config = dict(
    n_kv_head=4,
    parallel_block=False,
    dataset='wikipedia_en',
)
Below are experts of layer 2 (counted from 0) of a mixture-of-experts language model. Rows are named router (the router's row for the expert), down (a neuron's output weights, with its number) and show model dimensions 0-255. Each number is 128 + 24 x the weight over its row's rms, rounded and kept within 0 to 255. Numbers have three digits each.
Before each expert's rows: a language model's description of what the expert responds to. This comes from a sample of Wikipedia text that the model never trained on.

# expert 10
What it handles: Common nouns naming a work or activity, such as film, album, game, role, and heading words like History, Development.
router:173132152156111133064111123164114112161164114104144172091166136132167149092148146135137151111162170104115125096126152151125148113111166115088139167122149125135145131166122135150132127125141119128120152121128102134132144133126113135164108101112121135108118143107125131095145091132131166140144116110148084123110142103116117146167103135110155135083154108096130113121163123108076136110144093151140114158132085143184156084086125143103088126123162150123097090162153164138122140135125138104134143058147113128123172137106169189123166124107125113146120123115125119102139130145103121130154165121135131154155159139095138148117145151185113109138146114101074137145127116101098118144113136127116135124145148159148138128109170112137132140155161131135115119146158079133129054189169161
down0:123117140128144120142074058125176136148171143137122121113128095138122171165144145123123128100176118103111116117077136095092103120116118133103131103139113122108106128102168125107171110150169090141099166146160139137128116137069134126103117128125154086151138092145136103147116095116124156125152112129159082113153125117148127086142155095130118110118105142108133133140171118159166154127108135136085141146100204124148098098124094156123141110143119110137094072160100143122146148108123128141157121111141128153161142142143107107120135090106135090105124139088086138127140141072139155132108142101133162102087127088140140170113177144165125129135132119139075168131127118102121142133125104091155108130106141110089118141082121118108157121082168127150137121149122163128112124103145118
down1:094118137133129145114156136160107123115154112130131131126165156143123121101134130104160151106144138112091149115092117115133117119128085125115103124070127132104147093096134134114112073108112114129130141143133130111142153124138133155087082126089170082104158130147117140151136151097113115144140123110162165146144116150143101155093151115111111153124121114110144104180167101122169139138132098123096089152187102096112152109094101077120122131109131116157134099146117108162108126073092121083085134107105133108122151120140109164173132140168131121118124149158070141128077168169144140142167120137082150111133121107093108084113139109163141127113112127139139168136083109104101098108098172107112118155102113126135120155106166124124118135148075158136135118118141139195162146120118146
down2:123134105138113152091133109126141177130089161132120127128115120098100168118158115162153153124126141171149102108141113130142130079162102125118152145135118102132130125132111201080142156134136132097126159135111137122118092118134174161155140100086137114117140159103132146130136179141085125127151150108165191121094110134147133176155120141144119120109144090137115116124117158139150157109104152116113150141158113159123125156119139125114097103116140158131102154137118168156116144143107106160120103164110111124111130181151146143147152145145126135097157067157156134100133112143153111166130158136170119122160139103123076151122134141137123077114129107108127150162151133144151131155116133109076156128139213077116150108150144149137158123135091114152145097163110095135181164111125138
down3:145092161111113150088162117152126123120095129169098172133107137150136092101119131101122105128127173139129109131122130093143168111118120153161140193112115175119150121118099157123173118101133110190156126116107111120106098134152133084141177151145178126125109146110115152159060122126195124156129105138154074133129129133142107094155146123130128148136143127131147146178096114096130149153120142096112134123151119115094133119131139152129163148131119182126126119122146116139096141121112126121134139141142126162150156116161135178145146173127162141103147113075172158119111114137120163141162155106172146112147125135130102103136142147134076164135124154084152132090103151104104137134133177100075138121130136134116102161161121104145122111117111140159086151117146116115129178145139108
down4:117127111130171141126129149143156144146114153074107122091091133076121131171136109137121102137109104161162125115134082153124095154108153142118110154188121097115094143136115099106115131135165134113130082092150133164122111134117125139164160133103182106110133156134093130093094130094151143092121166154125071127107092118133147114142129097141134116174103132151148113132135115139104164140116100131102081084137108110115085107091086146116106121146125151165102127122125190091108132103094141160104140160159100166100159106133122146123115158154161109143122135089137125130111155166130146121166119106100118175095127144179118104147155154153112097147110160127107150136096100113119099140088154188128105106176144133143113137154109130122104146116125143127122147134109127141137123111112163
down5:118116133183103158095145147149152163148108117095141135130153124092128130114181112126114138161104115115162141152125148111164122132089113099143113126126140117131106208127117149131153117122075089116132133094142120164109074140113116123117126171149155125104143154159151083117104115110107113160137143153133140124134170092147100120154125140146073115085130148104108091138144138112144142124062156108120162094131109124146145128092130096105090144129101138139110176116097108138112141141125103102100119120122142140131115098094165107167133139119120146136115125148144134148100156085134105113143099104143157119153124150088059136104119109112140140114116105163144121123098052119132136091169120108144126135133149092093145096121116176143167124147191129155121145091105140151138125145103135
down6:085107086095109133086173132124123137148178088109146133158112107147105166127109100137159118097128111141151131149103153160140121134133143104134134101115151165163115127144125145140150133147099124064158111110126120153124126138088158100156094094108140123132144094149150109091124156146149131143129113147121116140185167105092103089128144138168138128129117142148127121126178099145126115145168121138138133143124116104206120141102132165127126131156105098117129191163132097142118123169124112118144164099118148126120123167092130145146169122144078147111152123135108140116141167130172138095146145089115133123128106123144130106142133122110124146133122156114129127140190163081132108135179144130108110157090101099075127152147126166134193106105097158155136127117181136140127096128120122
down7:084111155142135111111170100130102119136153165151116127150113118104122155158131155127098080130110113114167151148143134111127123129162143133129145158145138126135109100110112126135098107144109150153170141163114107147134097122100144102134106153113136149127179123131103113155121121126122079145098133125156103116133178093112100095112142136131139127117143127136128147121093107125120145154144145152136160130101107128105104134196138139136147155132157135130101171144138135136156106151155171150104065130169105142165137141071162122171142082146163124121106160136165114098147125087157109186171144138142154097114119084165164094139147172092116118085093158144081130171122095126093159123062094108116113124087109149110112125114164117144106129108144125125109137123120139077129133119112128
down8:114134141112156110151095089097114116128180156111137157131090115119142120130082150167101087134135114114158127124102104127165073124113128188101140127103182123061130115130157089134130154124117135126208106134186128119158097142103114133145150117135145144120115165125133141172123108134125125146113102145108122128152152122118134121166128135116102133128129119125121130170103150133120082146093158084123141173104150158129085108158101141081134140107143115108167124151153127140083123125150147113110130096112102105161134144091141100127158141131149104104128135166165119117120134136129097173086161119125096114132101140159148137121154159136107188099104123156157130104120153163142125139126104083140155172128147138112140154092134102097128163129089140141105132141115164132107132103090165
down9:148140101133146092113180150120091147139168105090154081127132167120150158138120137095154103122116100149129127153108114138125162109109102131118113157130129149146112118132153128151108116113155124128127136141126115150161134122087156123139102096111124095136117140080088108114106174113123111129160091113125117092122115133131106142070089124138139179145193117142114110146089166142155121121146124089138172134108125139089105120127103105132174115088125132131100094154153104183136157121171115139098110143122124118138136130075153101116100112127120106143107149158135110115127147184083118165113123114133114112090117114159132088127135158114156106162148169104128080129066111094084154113143082143126118176098094119106155137154142107124096123119130129154126115134186151122143116101148099
down10:127112102116150145154178070127163114126119148127145120103120156110082140128135092108150134127130102114119077154120189198114110110115095097097126156147147117102118145102090075104104113095118109155103161126118135100160116102117133149096119129120136117103123148108119111128090139127151127120081110113167110132161130143111136132141102073142131133150107171129114099152116135145129103184127141142147076144116137110152164096133192117118096160149087138152101097147090113164168098124137149105129140135150170155133132150131150141121119153129115111147120115133138160169147108152126141143130126119175143166122077109116121162140126114105207132131118123115109133120119121107150119133127147113102115099157115139102114190125144129119136152162108140143119147092149123077134105116170164
down11:101145103130102154114107104156125124144101109124112131116139142096126144110117126104139137133127087126134107161126120107134087161104095084143132091151099129148136086146150130127137141116165120080140105126170097125099155092150150119103117121088111119130130127109144131137124133160157156110182135115135108083155096161134132121155161134091103207112085105100111098092139126167114118119190144134123139157174128089099135184121125145145124120158076124092120119164138115106105107115142123120105139117109093137120122088090054169110117187122099117115120139119110138119090106172116123119125139111112146154137161107088165122157121160116158152117145113113081140097147088098103096148121125091154155102105126119104132141111147090129117129142133121154120151122158146132141149097088121
down12:119132088150059160153101095126109146138114142150048136111114128100169064133138139141102136167121114121130134124120105103109107136164091146079156138120171137130134144130128115126144138109117115105157140133117091106120110126098084148125129123113131150112152150140151111112145118139183095131146146126154135136158156138064102142159129144128201113126101137129104150136122127101112119061141109139141101116118103161126138060131122136122107120170139122094118116126115129156079112158105117096146089107138115124132102152105089113091134123114155097142144101138109123077104119067147104156105139135136182170168102116127127142143170135121104142168113140157098105160132116127098148114112096088171104152115138115105127132118145142152145138141143092146140128136124134119161102115156121
down13:073157176158174176166129084121085151091105116111114153128134079166115139097120087125109125106143070127084154151119098156115115147143115154149139149117110124124089121124133093153151147139113087182116150164138117166126122131147113113154088171139132130107103121163151122121144086128156146149165092099150117079135122113115123131145146143120137124134102141116164134108137129142158126133115143092154132090144163162136097156087112108083126098141091113117108164132143128096125120138156126100134094136096164134135095075103133106155117118148162169146118120100137108115146143125115148086132102129125156138133110157106097131093099117091125202108098117151126162104129140130130140142133171149134138108122114156108135150143130123098105128121103126123137061100134092145119106139151144
down14:152105108126087091142123105135088153135130150164119132156152096129176137110143133108126122098116143104113101161125135138173148111136110120109144119127071082149090165119152143120085064125155078139113157156122128142085113100112161172143075150139154123141179088147104134135090116137130099135168134131153181105120139127137117135120173099125131136113107122142139116139106086141137116111119155145106085111107152130131119164115120102124157138109126130115081105115124097120163120124103121142088092134070110123110162122179122088143145140123101110150085126115137134176157108134194075107096098150145131131137119117157107170079138136147095152135173123113115124122117140101109114122109175104143117106086141147103130171135116141135098125120138119153117144139139105125150122091134134
down15:143105104114156144124135124122091108123133126090144142157113125121146115130109130182107208104134157084118146119103149134146125151132121147107144113163115182126139145145165146091142105144099126146094150107120111190152108104107147126114177125112157135144106137128139104147141119101115116117134096169082104155145152119141119151146117138175104149095146140186145147178131110199147149106128168096132121101096124169143119145131096136085156100136147130097140112149168169174133115106128148169143146122085140138112133116152181134127106137153155124108152137092138065132099142124138108114137105147131125145086156129108133132132101124103153103130127105118117131140101135118167158146126142150136126142126131098135109123150137097195098113112124077112126124090146149126112141062138129
down16:171124142143149157111183131121152098109141128100110159129142114101125170116190165116089129137141170115144136114159117132114118142144102140137101177111158148159136132111133120145125089114148066139117119146138129143103127124137141088094157150123106161142138129127112153167143145156165130109125108127125100075131135109119132166105141119153155151152176115109105148117160128133125140145133139133121156101146098093132161130171117121088131110119147148138112160122137113156125125088153105142131119165112143099125121180112120105159166135165171138103088143106120177116117120095115124095106133106090160124139074139111170144144165108138161181128132146114152174145112124105116143142113136159147159141136144088142112162120163155123126167197097118087162121140135160118153192126103129

# expert 15
What it handles: Space tokens before digits in dates, tables and measurements, e.g. "January 5", "| 0 |", "time: 104", plus single digits.
router:109133132081126108148119133091127148116090146153110106150052109137099101151081113138161096145080121132133135133129097092151112117142091138174111114119127108168136115105144111110145123139136145116095155118117139125083120110176131115109148117159166126122142074143146134137134151133157106141111142150116150134141120145163159139066141150110099085183111100152116121124076145152153145111120143102137151119138145079103089161155128140154135131111120113112142147115134136131121122107129165134181126158112134121144108101147117100133082102144124152123106114151135102143124093109161117099112079165109109078146103111176132131151124106066146143141090139166155134116131135162147121159134122132123119147135144086120090126159129148162149105114134115158152165118084137135093195098100125
down0:138140113135149078126125134142117098148166146084142123149135138147109161116129112109186128145133134123145124081105172111152139121118147112128140108132168111125109149132142105165148148135144145136132108100094143110156110124159135109146083100148098168064089167150114120147124137134141167135102151156064148140105148158113171084166117120131119141112135143132101097171123113128153104143143126095119144117089100101108097143143151116086127140162105153092123188154114168107137154158120099156126151102131114113142191114147127141107105139134116155136147138110087178116110186152119110084183106108135149141117136108108139079133121111125117120121105139135126140125171078123113153104088168129139149095126154114138140086131156126140162128144175102112133119151164112147126107161109115
down1:139125122087160152149148142110118128151140083115100109130128136100123107172155119092143153108135097128093119103120140076128170119121113095167151128113128126132167125148115126139126111111124172134110093106152132158121120133150097100182095131103100133147141118124110083120104132127161103125118146131131118157107081115177116104107154107070140144129114118144087105178124091143180122125181125099089134122170140160116112158122127084148118131104179165113096141137135172083098128127101140131121135089143123134126126138146134124139113141111152148096168117160109131178166153094162126136124136103127109136112140169142119154113118139121127127149160117147129108109146104140083109130097129182206154101106174115098155153149117114140140151106115097132134108073119150160123141087107137
down2:126082112096131105131134118143181165092108168122117191116098125146110092150124136105138155127177101190140108077080137119142138115100146133121155103098108128103158101166160121147111136141163137176119138080132121095122137131113147106120112151140107101108172134110133125097106084139128131132176105113151139150093126154158090124116127075128181154107134121142138107128130137149119111136094147125123115113155127103130103123147091128133153146137108162136132108130086146173109163085168122125148149085122143109123151124126105117153104119078142138113134099140116167113175152109116129136136155155126113123150115125100141129177121129129140106096081117119098075102156133191116084120122145150150158099095152135170118123143139133117134119129160130079112099110149124165139108134167114
down3:147106175146162165164124138180106120114115080070110099156081134107119144167142098126117082140111094144142143142138103147153132167127117134084117146119143141178167161092123144113107136127144156144143104131132069110118107094117149136107159132096153110124090130142174089180127113143121111141107114114125136132085159143128114130109158097103129131137084128100126159115147122120129143092144149169102101131147120115108118122109173117143118159158145137132144092177142148166153094122129103101102130134137124109127092148114085140155119092129126100136180107199086163076120117143130139143152104101134139121112087094155118101151149113123130136074159152109134084129094149110114130105124136147145132144127113113122153132161136150105138119124117116084159130101105135129180126140122132
down4:120117103138137125136106152119137124138129145119103120165143118086158142130122107134191153103140150104099125130142160171101149077130121157106105138117149137171164138142158107117142152115142103138112130081093132122165136122200138112165122141158159142120158148161126088168105100115129174149109096159127144099107129133147109137156091069172087134119158146158141111136135141118092088174130164123130167092149109145134091115131092146170119164097079105134133126145102176132123119156139146127148118129172137140107139088153129122139112141151117127134087137101106145109118122146136149146148145075134112130142172112139155135080144150176126079156159133117157118132154135103119121130153137106104120138137107109093168082143140097109146147122083141124093138106108088135115119165124148
down5:124108108111142145163126137169120124146105130148113109119120152124123158105142169169104149153132121117155165130139114111108111111101141142167152150120084119109135132136126134143134137109165103157119179128135154106112114134114103157097136092118150084140143115144134141131054122126071127132118168111110149127136131100104094095140091170116105107137094112095157087169134130151072120088088113095101152142142106126108123086171082181162138142181114092125106128120116121140134152171128152157113150153188130131104152098163120180162100146119127131121118138133136151075138167096145141108114103136150121103118132116157144154145135141105126130139143101142104118113118178154145144113153165126131111165104137109156148165117094122126161115128121151068151137152162175125159120138121119
down6:110127148128090140135150096104134130139128095153107066117135131097104153138095123120128103145118096100102132157110107135112119101156141176095152124169133121168107135160157128118162141119113183123146154103129084128181095152127124129124129084141130101127131115131107135121150139144110130081158086144137107121147144138134122120119126094099097096141124101148126117106130118123126131125124166113187070144108104174113125136104118148115116105171112147122119167103151119075172146135112109086098152139188123158115168108096105080141154126140154122132133142140147157110095173105127125148168122146103141110174153136122119142109138103116130125101094123082116080121131141162162168142142107099118121120147133187171089118132158116138118134099160148101140121092120175106137091136095105
down7:126092130082115129108154096131086127121115138123143167130147133110148140123102116118106122150141116135144101152106112132099059169143101146113181124138175106087132122076090157137151126133137120129104147126158089144114134131100146130136178140127145173152110150120165137147133110129127135137119134128170126110109098157142137149138168087146156110129124137111101151123109127105158133125119160154171161108144126157177123114157101143148124124153117102109113147137156108144107132127113136138120169175108130116146113141118131113154107166143113163139159140158050163151112163112129147107160143115120154086132089099099129143144152099138123189102134075151111110132114125147117173151128115136173106101135148165100139147121098118145142147166104133107144097100097171082132192096109159
down8:140167140123128133126121162155149132196129151133106132147126165174133119125087167117135144142119095127118145125142108124101148094111121119165140086109109101097128142106098180112138137111100147115103107097120093171105130131118114139146102177101175146122137140150102155074158135068123164116146122153113160079159097150170109080105124133136108106118135133134156150107117099090165147140143132137141120137186105108107122176145096146120111128125093120118130147100118090164116136098119114172153101164139120128168178101124147084113126133109150095110163145146118130134115123123151151115120105117170137145113115121152178113084115136128107148125125151153118097118157145102099111177105158073145117110123123170120083149162116108122135121159095128155142099124121137128112104160151150
down9:121141110084099129143164143107154147141150105138115099131104131118119093100089122093170154129099143166133171096120112115147142119168059136145167158121127071139127085132142097151119113089115124107162129137145154116105115137103086120137140139155139113165136158098116161127163112134132165081145171124119111152153138108121118164132140124163153122146162147113133161074128145160093157097122162079128129089114094149102134103145162092180137119120115146097124127123144111139078157159143116091139130149128149093115141105130126148099122102105084140125118135112091137111090122142094140124132146149126135129101095146141171110116132103164178141147128183105163126092133133144121128097132106118129111111117155152135114169164125092116170155133132130116134111082079123096115157139141160
down10:101112062084116136121133126126140084077153113198139137132116155141144101160115103127151134163103149116117105135119105125098158145137158126129147124092121086165094120166104088117144139145134125135124151128159127133134136122162110116125138143116143162147160102178134125125155138095144097137093130114145156125158139109111135103128134121159122120145109144115114116143071141122081141071169138130083159123153088157109139137131123131126132091128146140123078113164109124174097126129089132111109106124104164100121170172129140109098120128144147111129130156175113121090152160115113095152136134143168155169121071073116093127117197143126131113119138170184129132165096149133115135147080110138116132099105125146121134133141099125170087105123135128092150149141161131139143119133147125
down11:145155097103134178157171138130122090083065134126120081146129095095115084099149119123109114133173100094081096087150095136183126131122127088109088103174105133129122138097123128180149117150135116083135154143122135139138156187168116108168131134130112109112139143158113146101129144147133146160157159162110144130124141117092088136124133123139143169128117153141060145152174158136161185134088141120120114134166117129132142096172103140099072131118138108117135123138144143152126111143143134145144114146133122090121110124116123147107129160152102074124131131125164116091134113175161119126130107152136107113117124153103157131101140155125116164141120139108131173138145119145164138138130153101130149139121107113136135154132113152129124102130104153122177132093111124147073130161110095
down12:149134081146089150119120125107176104163163116122116144099107108139126105169171159142168151163127100144143161120143154110120110161144165143130137101120112094127101144186105123149170161143133161114158135171153110098146144130118140130119136126091105136144133130105103123116117129155102117123137135119158145126098153090102089135152175066135090104129142111125141127125142138175118100063091134154154146124197097122122085147118123109132118140139148154125097144150158101126138102129144162152141170111146132184123101146110113146109135145120125151118118093144136121145102155090125130124116109137099144129110139153116141131155133120178138092128166131105198174139129109150081137120140155191115136162115126120119100109130161121124126128092133159127135145138153151087131171081110142
down13:141121122134122125148156103108118146108148147081114161115114134159174102134119135133100096117125114121115105138107140163110144154157115142138085092145094140153146125107142087140142084097103106133133090126117090175098149131130109104127144129096113114127126085120152100129138125160135129128127137074146125172114161161155116117134174078167105129127166113134114135166146155119160090097134140137109186142110115151128129137116159145102134115103132116141166092158128139098115148153098140087139167132111116131116110073128094159148117135162128121120138130093149120116121084137150099115084130161085144085112107120125147119082102139158168143114121108132150107154155096120162159177094152135073120151135089093184142084140140132138146082115153162127128105163149162112090136128159129
down14:189141157166115091135111186152111122152160090159125105110113150137127119132117099135140138127101156105177127110145135178151116134103116127148118113125163130177125117108128133138120134103125120152119148075107140136122158148139101123142175138108156156097129134133097151115112131133098098145156126139115138151081126165114175186091117102114096145166118134158128092157146129151160145123107172158134137118112112166108119118113065127147116155145116135128109080117185134133123150119151111126155119159116120107096155116130178129135107176120116144143083145125117128131169141084115127150166096158131124138134133130103129080117153139081149099126150179167112150124130146180116086138147085143122128157138170143133157101104120114107114147086152125096101158144149136141144103127150170
down15:147136161120095124125147123131114096158147188107128142126144150101134146136146068130151148161082153143157148086134113097129130094146148147121139164150147112051149138142154119114116147067120099150083136132142093087119095157114129121161124164113113091111132127150130101125121138105127109139101132116159160106151099129118143111110099113072051105125153191154164117134134150141117143147135127166141103115149115135122169174134186152101121123156145111102119136137137136122154138121131085184138141110121150131100145122171143099090101127133128149129153169120138118136089134119118141132117135134125153132096095077129177171131142140072123110094166135116123121114100109102168159153113109108110135142106101129110096145112122095100138121152133132148101127106091122111117140146101137
down16:083161165134116149137151159107130195126181149115111131130130155078148128140191157099114161086157129177131122107123129129116151123089156154123113151140133117167127138133155114145154153118149135127139109110110141101168167156121147103081104145109096098137113144170141124144118073121144123099140117120127111149171137158119130134121125108110140128119115097133131135168115124146176142188120157140147123135090109137146111115152101128114096141114166135103101152096146122089115124151132102115113093160137144135127106079110146109171106140174116171136131155115119095135169136140074165129126111119071122127104134148144150105134146088121090152115139116147162167115097131127155163122159129148122125132093107146116146100131103075103141108094161094126121121138151157116112094100156085

# expert 6
What it handles: First names and place names in lists, credits and tables, such as John, Pablo, York, London, Victoria.
router:120141123169164137138134118109124148093156163128103140083145115126134154125149151099113134130124112133126150168097108137112103160116133111087153114126131192090071184109117115134099154091112105163177103170152131110162149137101122128165145177116133119139115174097105095144127127124110138107127114089146126118130127119093119124162112092145147152102100158132127146137165134121114066182141109133088088110111132141139113154086089114089152121197141125141122127108142080137117127136124107150078146093150130115116107156099121121122132124138110113141140125116134150140111169103119123143089137108122146157081112134135137109115137155113100140108129145143099108119130159110104128088134126114157128126111085145101162102083107120097072189134097154110102130143158175133136132129166129
down0:127071118090174136141123110128109113143121149136146146147120127160100087104122163089103108122117122071156113098125096169147158108114086151137091116148106096156147119100087115155127091112149171134076086113099153098127127151110129118127113130121069139106110097120120168112150120118114121144129107141148094133153170108133119125142140183083098127108144115140118112203093167115098149099125122123155169103140145117107135151126155156137146157119108094116091103158181120136130140102132104128137135134137114143144104134121147147138136166159153131111106149095099102148105149116119136067125108154182110120129154136152133155120153080152127116130126109117119124130129144112124098158093141155165147105152133136147109171162142108132135096127178146116127141147150117197103118111108135
down1:154119150114148024112131116094158153125110136140146114054169122112098148151115162115089133101137125113131092143159112135145122121146142153158125149142086176117088150142106150120113198154111150130099129128155145115149125181102157126152108125139148097135145124184092154171095134124140157139187124108140159120103152117134124136175121107119133118121141168099148143177174112119122162131097146138134160149166110105109130172099160128150112138120123138156136179123105114119107098122130110135133132153077078123100158167111135127161088121115150151141125130111162141126116140150177161126122123134155115109145089102126090137141130128138128118133088119150147169113144118120140165124110139125123142123103079143144107142113131144145154118128127139129163150125108092141124125132170126
down2:125081110116119146098157078106095145139138131100163143107121122137114104113129118077129115124164152130160097132154159132113105155119130174147171111101104160133136108109115133150147136120087123110144134102129180150119088120107151099115135161122086135148077140112164102135119170122097124144163162125115100153109143121120128106135157074162099087126123129144143151152094125144117128161115103088148108139150130168144116164159159115140141103088132136127149104129098163129160139103148124132098117134090143083122103131129145096078169128139121112126184104131130131103173137107168110110105144118134163143109048142149151114087093158109145084113136121171086127146119128142126114097117112113126110143168160119121113114158114157176115100119110146151138146125105103139127128091116083
down3:128116111112127144104107134110150091148114127101098135083176169129138133170088106131137156101160082127134090103135097127141105103121159143117116089102158128095139128092125117121130159100184132108086193152171157143108121110076133156106153129136080116114106101093125138119109080118134164110156116149136150111118142148142105097087102156161104110111160117130139128152147097078157161143115104105137152127115109118149156109126107129159125118114126153134091130161161113101139148134099132141123128138168132152108140128142135113172117131135169127086104133119065081128115126187146166065110152112115134118119154104105138146120107138124113096135118164109184158145116106131165158131112137111122128123117129151111125074139144129164164128125129108111092134151139114145132170165128108
down4:135102173131108132143150133115103132129104143150174103105134115117159153123154121083117117145166104138108090111162163149093106137104144102123137156147093152111107111161154137106112075134143101160104125164107175156123059099118106168137124138169133162088110115100100087113147128132169142155128189131102099138101162144139096167162109154111130096125092135127128112138134072176139151120131157161170144138151172089110132138108115087156106157092153130138100125187149155098130155122092131127110128147125138160133131124096135118087160150150143163132124149124144142108107115116162129115137117172101141122113105116142125114121086109071101105121130103141128099109140115149149137143147112131079140114148110101145127096112130165122174155106124150108149138124098110125157116133106121
down5:117155131165114143107121134095118151133107117082111119142101124143138157144159122147100079140127105096148151137148163155149092113143108120082130156079048147132132120112156058144131107110118120135107115134109078118145125130146122155093134141110142120097144112160139166126129158147153098151134143148143120151122131150113185153123135120152167114149138145170114121123149151146148131167115088155116088109127098133085128143128109089181156154183143094131151143118184188121124147150116128132115112121150125142128178139123142174117112163137108166127130148095124157158102128136087119109131095131116114139089145127117127153090130127137127136137116148098156120139120195130142112106168107146156083127122144135142160144144138149114124113161103122118130159151112138127139207130131173
down6:136098136161145113122166102172175136131153144098122098114163143147128140140118115130122117132101165074133104135147109140130170125120127146138147113142120126110129172115136129078094063135134168190152161108099117098141142104123157141133126117120090159073089125099143135110120098091111129103083100156123105093114141121146107156162131108114137163095129137106110142100131125098160138138082121111100135121126150144161094144139134177122110190149092147104157152141134155186115126121107135136099146151123130117160116102134141100123143152132116101091135106118109097109093137106097146127137170168117136095091136193128140125105188091143152146137154157150126116136136115125166122147138142161142117178130119161123112110130078130121095130140112117145165116100148099122097150141091142
down7:152143148119117141100167126135140096109154149131120145123072118162079150094094143122108148135184113145131153096167119132093160155123143096111112105136114130175185105128159089132124135081137126145132140165112095116099121125158165137117112183135125179131103057123117153102161129096174154126170142157168200127135129117142134109128143130163119115133129123136135105128113083166143103121123112124147089179131132142102164152130122110107140136127153127125172155147146094136108134151121150107180106126130150124152172128126167101140097124138119152152129144119135137123108092173126117107119134134107129137134122143110147140125118099087130129112153154159139121132116118145114126120081125106099130166108080084093128081098137125156141135096097106176123106123143107119142095079130113
down8:130134136108123107100104163141131073146105142168098107085160152150084126153134119127131106152141122104102103088111166098119150162126123057118129114148133119093114155142102140145066112110143088174117123094131087138156126126107126126132152142155143120135137090149134126122126141138133160124127119161055147101128170133113089147124167113115092116117143145141162118138134119128136106140131128143098078139151110142185128149152140149152168113101140104159139166133145152176129143134111168133153072176121132159109170108133101151111155124153139149111140101109136131118130150126149143118141140110140134117125102114133149103158153151126148099147118132094103165164141134117133084148123140160131149136148139133121148151156058141099142092142126129082156101153156092172124110127173079
down9:139130168165143142123112083130146081135118101121138132166151126088159145136146147130107089161140149099129134130132142132101143111153130128075113142129142159092098129104138128119104085130144147060124125123150078078126081096118106098147098103144116100135125165149119139127149139107121113113101121133121090144136125098129149110149139146150153103140127148138120095095128099051116140132086105136088111117135120136157134122147123099138155104190104092105166098113113128162158093153144155118181093122111154137172136114155135139149137137101141114158126103119133081132128130119088120086140110194135150153135139138143118121131152157131121110149124097154105159143109119190112140061094148125121131140163112136126148107129139085132128178098126095092118154134134119130113123129131181
down10:145102115127130087130136133125082140166107126092138115130131098118154181138139131156130136174139133159126143152102138139123123033178084103115126157125116139127126127123127132119115130094121092138079092149168129149142132166135119132175177121121076147106091142148106123141144134153147126114147183106117104158111123105127141091124108134130132113133113118142122156117177114088119115123108145140115143159174150105138132158149116142101117148127162073124124126076113164147123136102144098147132124170164120076129081103067133129167167126122125128157116103092132171130120135140152110122115102148148129104116175085134104110130107168138086084139124126131106148144136118109083107122113123150150093117102121082086160093156122122095130100103125126146126163153122166111120129129128128
down11:125110151095116099178095130094126128185099125120133087152101128161077140072124129112127143113177129127111102092133119152140127172141114104111146103104147160135111113100106137070082114102107164164141102125121122139115162087124164160138197121154141100150143169097159106136116097149104134122119131130185092110125123138134114104106143112114146168121120113134156127157154156136104077113156119132149125158135098146112180134072134122119096146141118130159132152113111108107136130104121136125069097168144167118133152109139146120110105117155164133137125128102125121153135129129131142123064125166157111155111120115160142124115064133131080137123092144129143161109126126173116139106126136083159141123165137135140106102143098148150137100141097134121128122151127158110127152089123156
down12:116094178106066128145134145160094118156151121132173140124138101092166164144120133130112092143107138097126190134121089130130114063060129117139100077133132108152166111089128087116106135098114139119120112127104129118113168150131099128099111145128119152183151166161133147112171109092120135128132118116180139109130127114128141134121112099091097115116160090144124141130106117131097112114152139119091143123129115110156106134135156185109163120140087169127147158142115105159116117167138126129109108147115122078126151109134184133166145135163128116130160121109096102153120160105150148160119136156082114136162136083132111107107139110156117147132105096150114112094156135145142146079118108135121142137131144134097091138161118090120125112122189126119136124136163125122159111131102166
down13:167126159116145138127097123145172124110067145130153134133154161108155097127122193124103169128105167129085124154135156106109150109118120166090069115120173147169160160115103180149133144107126105116119124103112098159137128143143139129138121146130135163136107108161129126127154130117132099154145131136145117119151157098160139158104138134138122179123107131090106109145109123099103180157141155137142133132168166090105128086127124123088129134110135121153109128153125111119154151128132165124179100073127115126117100107123117112094131133086140140119093141107098135162122112130174119120108178102161100150151139080131117125156099120146148170125122157102102151142092114129147122153102157139137139133152106121102082160098131123123116095138156145102127076171140131120167087169154096
down14:159149128154146108113134158114116119142124134095111140186135110128102120168121091095133090155120081191178167134147144117164162139168109115100162108161117120109114125097152088151126118142147131094131130126165176117124144133162137101137123148125125081105113142098144111125159133113133123126129126165121129144126086112113148133111137148141120163133137118167134107143119155131117107098129169089149145114114179128083157097126151170115149157153157131113120169141136088149116152116145109133085156121129128107125130091137154110088113123125198120090117151160151124128144107155156145131098133137159119144074156114141099115122139094104144127121102138103173112135064136172132133128135153145135161135102099113113142136121138109121149137053121103098155118175146089123117088142139080
down15:126166111168158094147105112119170081129121087128115124110122114143119164147125111108149161118120116099158077159116130105084099128159135132093111099123085150120138132096072134137130156163111115125095094091143120112144111095117099144126073092102147141114142136126087128142100113151175134126139093147117166105121115137096133152128121137162159100126149122147094133102133135157144101120135152156159127103113130149075137124132127164106118138113149124112141131137109090138152153120106138137106111150163124143161090133162127116123115128110123079123089146107147131174124134113111103112132109117129107134107114146126109096169163106161108180144146108158116130115115153114129119162142158176120154147172141135172078136134073121119124123162068182097138135133142171085100151108075138
down16:129141139162151108116148139113144138146117117154129135131091153140185103094157081125152118153126121139115088152078098124110165155144124107128119103106119126141154161115116138136136082172093116128139105109149102108125089115132103126121137116166115160103175124107162145149120140120138101109157152088122196164156154093133140108173172101115137171117112113100127122107116162110149131123135112139151102067118139158080118112142128139121155087144165143130113109133105173133133124116154108114126108172086134131093151098120121118078131114135105133161133111115174143163117089122129135126162111168116159146129164102148110120159135127179133143165120121133119083093106140110102102108127131155149102135108119170078167140141176170103147141123137110127162148114091135164111151148102124